config.toml
hidden_size = 128
balance_loss = 0.000851
init_std_router = 0.0379
attn_scale = 0.177
decay_fraction = 0.794
max_steps = 7987
Below are experts of layer 2 (counted from 0) of a mixture-of-experts language model. Rows are named router (the router's row for the expert), gate (a neuron's input weights, with its number), up (a neuron's input weights, with its number), down (a neuron's output weights, with its number) and show model dimensions 0-127. Each number is 128 + 24 x the weight over its row's rms, rounded and kept within 0 to 255. Numbers have three digits each.
After each expert's rows: "raises" lists some tokens whose logits its average output raises strongly, later layers aside. This comes from a sample of Wikipedia text that the model never trained on.

# expert 29
router:152111121143115166123106132106119117159086108080129166123114140169079151156092130160123137166137159110127164140168136124118098132130139125138151155149071149165116127133163115114124111155149138162111104136125142149131103134120158150163143150091125122135103155101112167146185131143142070093149142099103137096150113105123113094113159154147155124162101102136090151121122125115178118145129
gate10:113087058136133156128136143112110182140122167092164103124120141124124173166132197108121138110113191120132118100132080122126166133155175153150115144116175136130169145111137087110165114096157149141135117120141145125127118129132127119115106112150138128145138118161109121136125132148131094125181174130134105100112133139147148139133117103170127132160125111134182145117123113154108129096151
up10:124191154142119138139124099104133130101154132107125104160135126136122121130089133114148110112082133120112148158137119121157123113078153149102112099154069107124127140126123124149137131132142140182084159089102122093062162147144139062147147125117103139119138156109119103134113101164086134136136152124103101132113152107117127063162175146133140121135144166127095150125125130108107143128161
down10:128171112143123108116151108142173092083126163097116094151134134102135085111086110122119151125129126139123172139117135148119075100104139144117107067164132090139096150135122125145093110128145152142102188100139133100073159127167175086145155138140119117111117124140123108137107119134109140138146111133118091136111147098117125111174128121121127108132154165113102150089156116114093140097163
raises: "/", "th", "8", ".5", "9,", "-"

# expert 22
router:116130127155132165085132137150118139178146159089148154114143163144146119149140134145118137124081089161066136140149161101100100148121107135109103113101146073106096148145097145116150127121129112111167133126161091139106096154131156127141168138137114137174180135192127120112134105084103134096160122119115133120121132168137125151115106124120120151122100144133115096133157132152138169115088
gate12:132121107153135157124163160151136108115128111134090118148154087106140119134103136126140089108108085167109112136152133133110138127083129135172142152136146085154132136148123064088146158101087117145126095133161089099159141172106138158108137131114170126146133112100170104148142104148168093119108137127142171132113136073162122170128136115141081117149160097119128145153095125136118107138138
up12:153097168181153164175129125115122132148122124092107120110099142110125156121124177066079136141060148105150142120155153124104120109144113111145125097151121112160121147109174123095129122117112120102124106163161164139105159145131129165124133111158125122162136161155126120141128151161119131102104146128147148151103082100127110153105132130109152085162148159113106135120123104174165126142132
down12:135105134122133126141138186134110129133140133145136142098145140110160146167151138162129112127138134156151151146144138165168139122080138148118143126174139122123149135127132101123137094123129119098118087184143097077132114139135119131111147196127119161115128115124116102123128117143136138109059102117114106112135106122092118170128121118114064097125166142137148168102096126058147121167166
raises: " for", " and", " in", " after", " with", "\n"

# expert 25
router:134155126130128097156135132151129095128149149108152154100097100128148135109140136167098100149169111161108101124111111114130100129132191156104147098150133115136144112104143080122100096130151160145123118133076121141160121127146139111110167158144122091099154102131119154116130092123130154139098113143189093096166130099142139165126125091084106105087143083097154166119144114105134125105155
gate12:129139176150160115102136155120109126127145141152141152124137091091182112136093103137133118116138078131109098117148150133133100150152094139121127087110071117135116158127133063102142136059141107127166119095156125095129090121134078157106127117150098119165147145122100106158128121078106127178074133151125144130138158120138115125093133160108112144131107120137132156135135119146146152107133
up12:138142094106139157119132140133124118120077146150136086126117112097139093162136140136137143163165117130149088154144107118090140109125128151109144089143127125137105163106124110145151141104148113120175094124151076079172110155132127151105089144118120135184100108109148095150095131099168103203114127157145099122138145118125103103154106171143133145137117139162095142143145108098157124116142
down12:146167146135152095108135154132109118106113134111101106179129136134118121095091120119134122160163103096077110147118103144119150128128132116137156109123135110184152131091115077132131102091158158108140143093096152111159106144072137106100097100160085137109123141142112121138150123143120153168161131135121169167160142096126139141098092144158145144153128157094128120090133093083142149106128
raises: " They", " However,", " This", " These", "\n", " It"

# expert 4
router:125170124117141125091125158111075099158150132135114157118151087123139115095086126107157102090097114101101114097111146127124091106149134146129166151163110161121117129097123132165082153128117152172111137114092155111134144128137111145151126120111088089101118133133104152116099114088090148101130152080128093147134112101131118154134144099141151101122109088161156116102096089150095140115095
gate2:129116107119133106087169087113106106144121082105116129088082085156119100132146093125182152122137166095101127102104107090143152116091120141131105153159143161109144097138106098078186158148167090123133145090112130126107169117137102096138153095104106133117110095121126138132125134127132118144163145144137105131165113109099122138133131151133146170139128098154156101147122121117133164097111
up2:118139123147113135108168148115110118129125151101143103143159139128101125139106158153093111094092116095084108127121115127146145119115145131113135132117094097137130129111121159137123134088157083153125112072142098143151076140130117163106098118104111139177106108125118106096104119127129136084149184153062117110139125092103107125130156087083155155103127079124139084106133124131173142139150
down2:142072134112119132160103115119123147147120130120124138139123087106118139158129127147078143131114185187121114099106085152137104101112165104115115132121168146115115115166162134112101118133130124125099157135095154085110132125132142140119120144120146141076100135114140139100163105124164077158125089101133120127077109177126140129083095091107127144160152161145134147115120095168127167119139
raises: " own", " first", " role", " main", " predecess", " original"

# expert 15
router:150151123087157128088068106163171143112135125095160083111099156127151137128139143163124103114129120122180107131126102115120139136134169132126130117141148147134125128153109113154131161150158089104146130104145128096133197113129175105140159060162108104138111117131136143158164118148122124142120097157131106145140130142118126161097153110122124092113098130085105128099081108141092113137107
gate9:123162112130150133133104155085134138123111114089141098105132135155153135136129093116119125168140169108115139157122102137150186107149098157160126127142134088146089103154105125078126115139155134136145149129125145132124150134152132134136091093161094093061152090145130122134149117155178113113120135117116141114148131206105126105088161097096155127129133091122095160131139095143144143099134
up9:146141206128135101124155116111137114111133082138146137121140111122151153179125125122120117098100150121117124131098132078077103145100101138130128095135143141120147148119157144192148116122121129178128113117099144138145074137137135095134176127082144132099141117148124159096085122129150134104158138108120178142136148139153118115119153116123151126149130121180114093095130097090138086110161
down9:169116121131167138094136062104118133088166091153135134123145128117095124112152160149109132103129123096136153102145136135134139157161157096130113150113155086135117138149129111154164171126088109122142122075120122143083161112149084131139135127136131124157148153077113107086163076113106105122109119148116091117131126122123127157120080107109117129125147110130108153131128133164112136147057
raises: " the", " in", " by", " to", " a", " at"

# expert 12
router:134139127139140118094140175164136117131080110124106098172118127116105140136119142115156148146109137140100085157102150128127142162129121126140098091144100131127106161119153149143116140096126155121130089104157082117141092145116082144133046125158132125146144108100089131152123133150131145105111120117084122111113152140139122157090166123170129165135213119115120100108105132117120130160152
gate10:098126107081122131124143121114135083093135143096149114129121129118084179101143141155110098136119127162141128106115093135097113135109119098133133118089091142142111126154124191153162143087150163128121094158101151100159145135115089113165140087100189119145096100120137105095107110082155125122101168080120141140152159117140145132120130116141160151116139129119132105154162088141146118129143
up10:147138130144108117132118135155104152159096133162110101137143126133175059141135098104162138076109100115150095175137183107158124119139120128132123114162109130076111097133128098111150105159109087134145168103120127154120096119121160144071126170135087180113148138160118122112108106144137131153118102148132152133122127147144143103118101145089090114122091127144139140117119180136109124131108
down10:182130117120104113197130155125107135136144133112124124129122136092128099128139144138135149157070104116162122132131119158094064146133155127113103084146106173138168114092118112120162151100160125118158106144138168118135112104102094116117140127163169163102096114141135125118146123090115122152127166151109148164158152114121142182127179140085150130148123101138129137136153101120159139141116
raises: " of", " in", " were", " and", " on", "\n"

# expert 2
router:130145187138138089169109148161121136105160132159110098162106126134145137149169127161080136165130125147100120175137090145139106151104182103109164146135114136138126125124124147128113108161161129103102082127075121134155186104122134128115141130140111134103128129122137109146173125149137094104109053138137145109121081111113106147120127132130120091173149170120136154133144143127138132119142
gate2:140113155088156109125134103135114148154166127134110145113134165139106103172125109131105120162135133118161119168121107129119106159095127128158130141122162108128098106133120151158118121183119169149139120093102128141137143126099133094133191128108155125097150090152163121087129142117182095153109131098147154115149100097169115153126098124162151143142126173159142155164125146161147103124183
up2:128147125160096114121162147103110111111130155132138136156089104121141156083147122130169131100123122136112130095104143136117152090144128154100125124134087157127146137159133123094112134079147088124120124159164136135114107112183104133127084142111121150168111156105081134160126123129089179111114098158098112143110157156106138125147155138099125077089154062103108128084132101124122142118108
down2:146084124145121132095153098134119112099173123109109147109129133101132074139135136170141158145132141151130122144120120132136140115158109097139147139112142127134110155128115155124135117103123122127148165146108130135130159112116111074141099128156106144150151137141161143130061144143135109130126122105125101140133136164138089177117145145121116218158163164152177128183078164154146095121113
raises: " and", "/", ":", " in", " with", "-"

# expert 13
router:125136118096148135063109146123105131150067108122157149108141128137103146166127102081128156119128155131137119113137130163093132154101113099135135111142093135154144200124140083093157116095151132149122109154186147155111077134120117120130107140107134157169147121114149108120110169173141124134131141117150157128108110149142091133132114121136114172134170136165123150110120136183116157115135
gate2:105132152127146093149106178137106137094092082141131127087112127147101145103133094120143174126149163151168119168155139076137149134129107152145113115112143105180146157108122123159105138123126131113158147114161120130117100116145114121147158099102104153161162123118085107127117129138151109104159084162086135144157151143105165169119112129125109086096078146121107093124144142128117103161113
up2:131147131124141123135133179135121176105116155122164137112111133137082147095139082129116113140117147113155109087123162101136118121103101133133129149102137126165111135126113160140107140108155114128158147113115097127146129170124166170138129095081090143162160135117073138119189075121154111087104105159077130117098131146127141132167135134105140100132076144126108097104114104117125121158091
down2:100157165137120138130124125179122111139112102122132131117126122080112135099156162164155115107126132143138172096150070191100128125109134163136113145125131077122157123108122105146112148167138163155146086118145159114144142146115097136149112160142146089126136128183119165103098140071172128147104127140137126146135171103179093141151110121131107133153143107147138152126116128169133137102117
raises: ",", ".", "s", "in", "ac", "at"

# expert 28
router:084150138155120168146118154107113153160114148137091165155158154150108140114115114148136151133092106151131179113164109118125140123125108079111135109134134096106117102177079140142166108139162130071100126151164113144149154099153149136088150149125156129108110131155095124159129153113104106099121121152109168098127097120127101092138090103136130111148129129144122106155150173113121166114091
gate2:078142108146165138093102128109124141156092084109127142114100112136116108124118124082078133114132135106153142078110117127134083152133157165102150082172110114121123151135130136135134145155111087092147123132130105142144107149116148119167112165068135089124122127127103097156111152135085103161143126133108116121145158138122166152117133134129140124168089142109123113144120122178072089113106
up2:111150130106169137200118104130123152132150098126159118126130145159134104175125159151132109115049108119111135132143183102101107112122103124104130127153129148130156134146142126118150109087101137156107125128127126107071129141137131113139112126099088141150165120095078137083152178131129120129123137155159144116136126123118138118115100157117104093145132170067166105121089137127103140112107
down2:136173158119175140141121151148098133140140127142143140142112100136152161151146101179111134124126128142137127164158175148141095146113152121106110117179157094151111119108081104137103128157102153126148094153061138066093153125137130166141114165146119113141135128144131133089149168107145137076124131130149129113133135123180141121101123165168123119135120140129143154145129176128114171132154
raises: " and", "/", ";", "\n", " as", ":"

# expert 7
router:145129150151102112153142165094079151159147176093140117098181101083169106117087102145154093130113148136150167139181128151144097118118147089155147123122122145151129094124157123087093166129165134120126136108128073120147132134134130140121140129153086132138140146122131142112143152122100138153106140127125138103112133143126069100082099085161117132110160146165108153152118139137131123114122
gate54:149111136136165103106118139127110147099102125153132130131126119171103098133112161090120137150155102151098151114122117110122105143123119153104120120145086176122080161187124129103133114122137143168141116172135121147080141155110101134088152146140160156165160163089099135097152106130094127123142113160082149094118088124094122115135129158152139152143119094139154091168093113127122105145164
up54:106143107088152123137117133107128155146146162160140099113116135103149172108115110132109131089166097148109115165155097112139132123134117155134142157116130127098118109108144137118120107114083157134126147125162096097106118119144145109083123123176135118135113102078096158131110108122135107126145125174109176092148097158124124122159145079125087128126114116084137100163089127139091106112204
down54:123124103119162113147165147099115136127085148149144096107137149116141163141169140099088155125163122152075120154149090118117110120156138154117130129149145118092162103099143131109128108119112140099169124139127132120123114157128126105117112103142133118154094132093152173134125136138136134121177127126121192124131107127152126126142126090089066149129134155109101118161061128126100076084163
raises: " and", ".", " or", "00", " with"

# expert 10
router:120122107136105158112115136091132145135136126094131135130136127102143105127114154130102124104064096163159107101129166115130130116150157143137086139141110144141141184120152133150135135146109126114136129145159082127116136164133131157161112144075154109147127128170158158147120125075089121150118162141098113106126121124065144129124165098104140149115107087134120074129135186187135109151126
gate17:130112106157137171110146132136154139134117154127116120107154110130080122144162135131102171152093089124093145107168147139145098134092134130068141146119122153129120146090107141117132106113138105135130169093148144134129124128118145192143160105111120137140154118191106175091151137093179147129135146151117073109150114156092127150159130137120138153130127132152133094133146168099101166154130
up17:136132125146101148121165138130140149184108167150131131125165100153115124190168144130105141133098097115079130129150162176146139147132111137109151135141098151157123152134101126150160110123116118142121126076155124121106124127118164163111151126121126141116178122195119160123142099098171128147123129127073094086177094118099136093136134145114128144095122118158138136144129173125094133137140
down17:134141090123098179097143093087105085130103144099140109104126111160122162117088107123140116099169128133167125157153085142118129118170152131126149118090102122081163095092084156085158120153113115155140137124093122154152133124160084122122137126163156105110121119151113124106131111102120117114090074116141126164085118141163113146142100125113126113166144110144131099130108115162152141120124
raises: " a", " the", " an", " not", " un", " all"

# expert 0
router:071088161091129119141092099120094120114129114132088116108139162083088166096139122146144156171102152103110133162130088157131136123127112122128093113070150156101143131144143106143161139129164142130128106138138130117135108100118074085169143144115164160110138125138176106121098135105087126130134103102098151130115141152133084097135150132156141122137171115159127111134101141145104145117105
gate2:113122129153097159149070143152135130157164153121102122177117105126096141152111095160131122124136123095128093129119110104156131141058143134112111146142162155147131086143118137087147139132169132134167162121122123147114095135140147128098148135094086103078115069166117105120154125123161123086142118147117101141102087148135140129121166110120166125102114082125103117142100126133139172123129
up2:163137133131087130074155116110094142143147137121139145142119119151140167143117150116060096128159105139149162114144135131142166136126113135120119116144113118153169122073156149165126165116085147160133089137087107137139107117104097111106121131144094149174123153100143142109114089129131175147165131148135144171095154134125142126171177139149121130192126116125105121117106154122150124153111
down2:139107100123129144151089152186162154093087143121085128150137102117128144136162127143098148135142128128185106115082091139173126147101126126105149111115114119098124081097106145144153125112166125147127150104089156136143114145106139105105123122127081141100115095172126095158144131159159134095143154098114116136140100110155122132155144132103149122114101130193079091131096141122139142112135
raises: "ub", "ur", "u", "ut", "l", "am"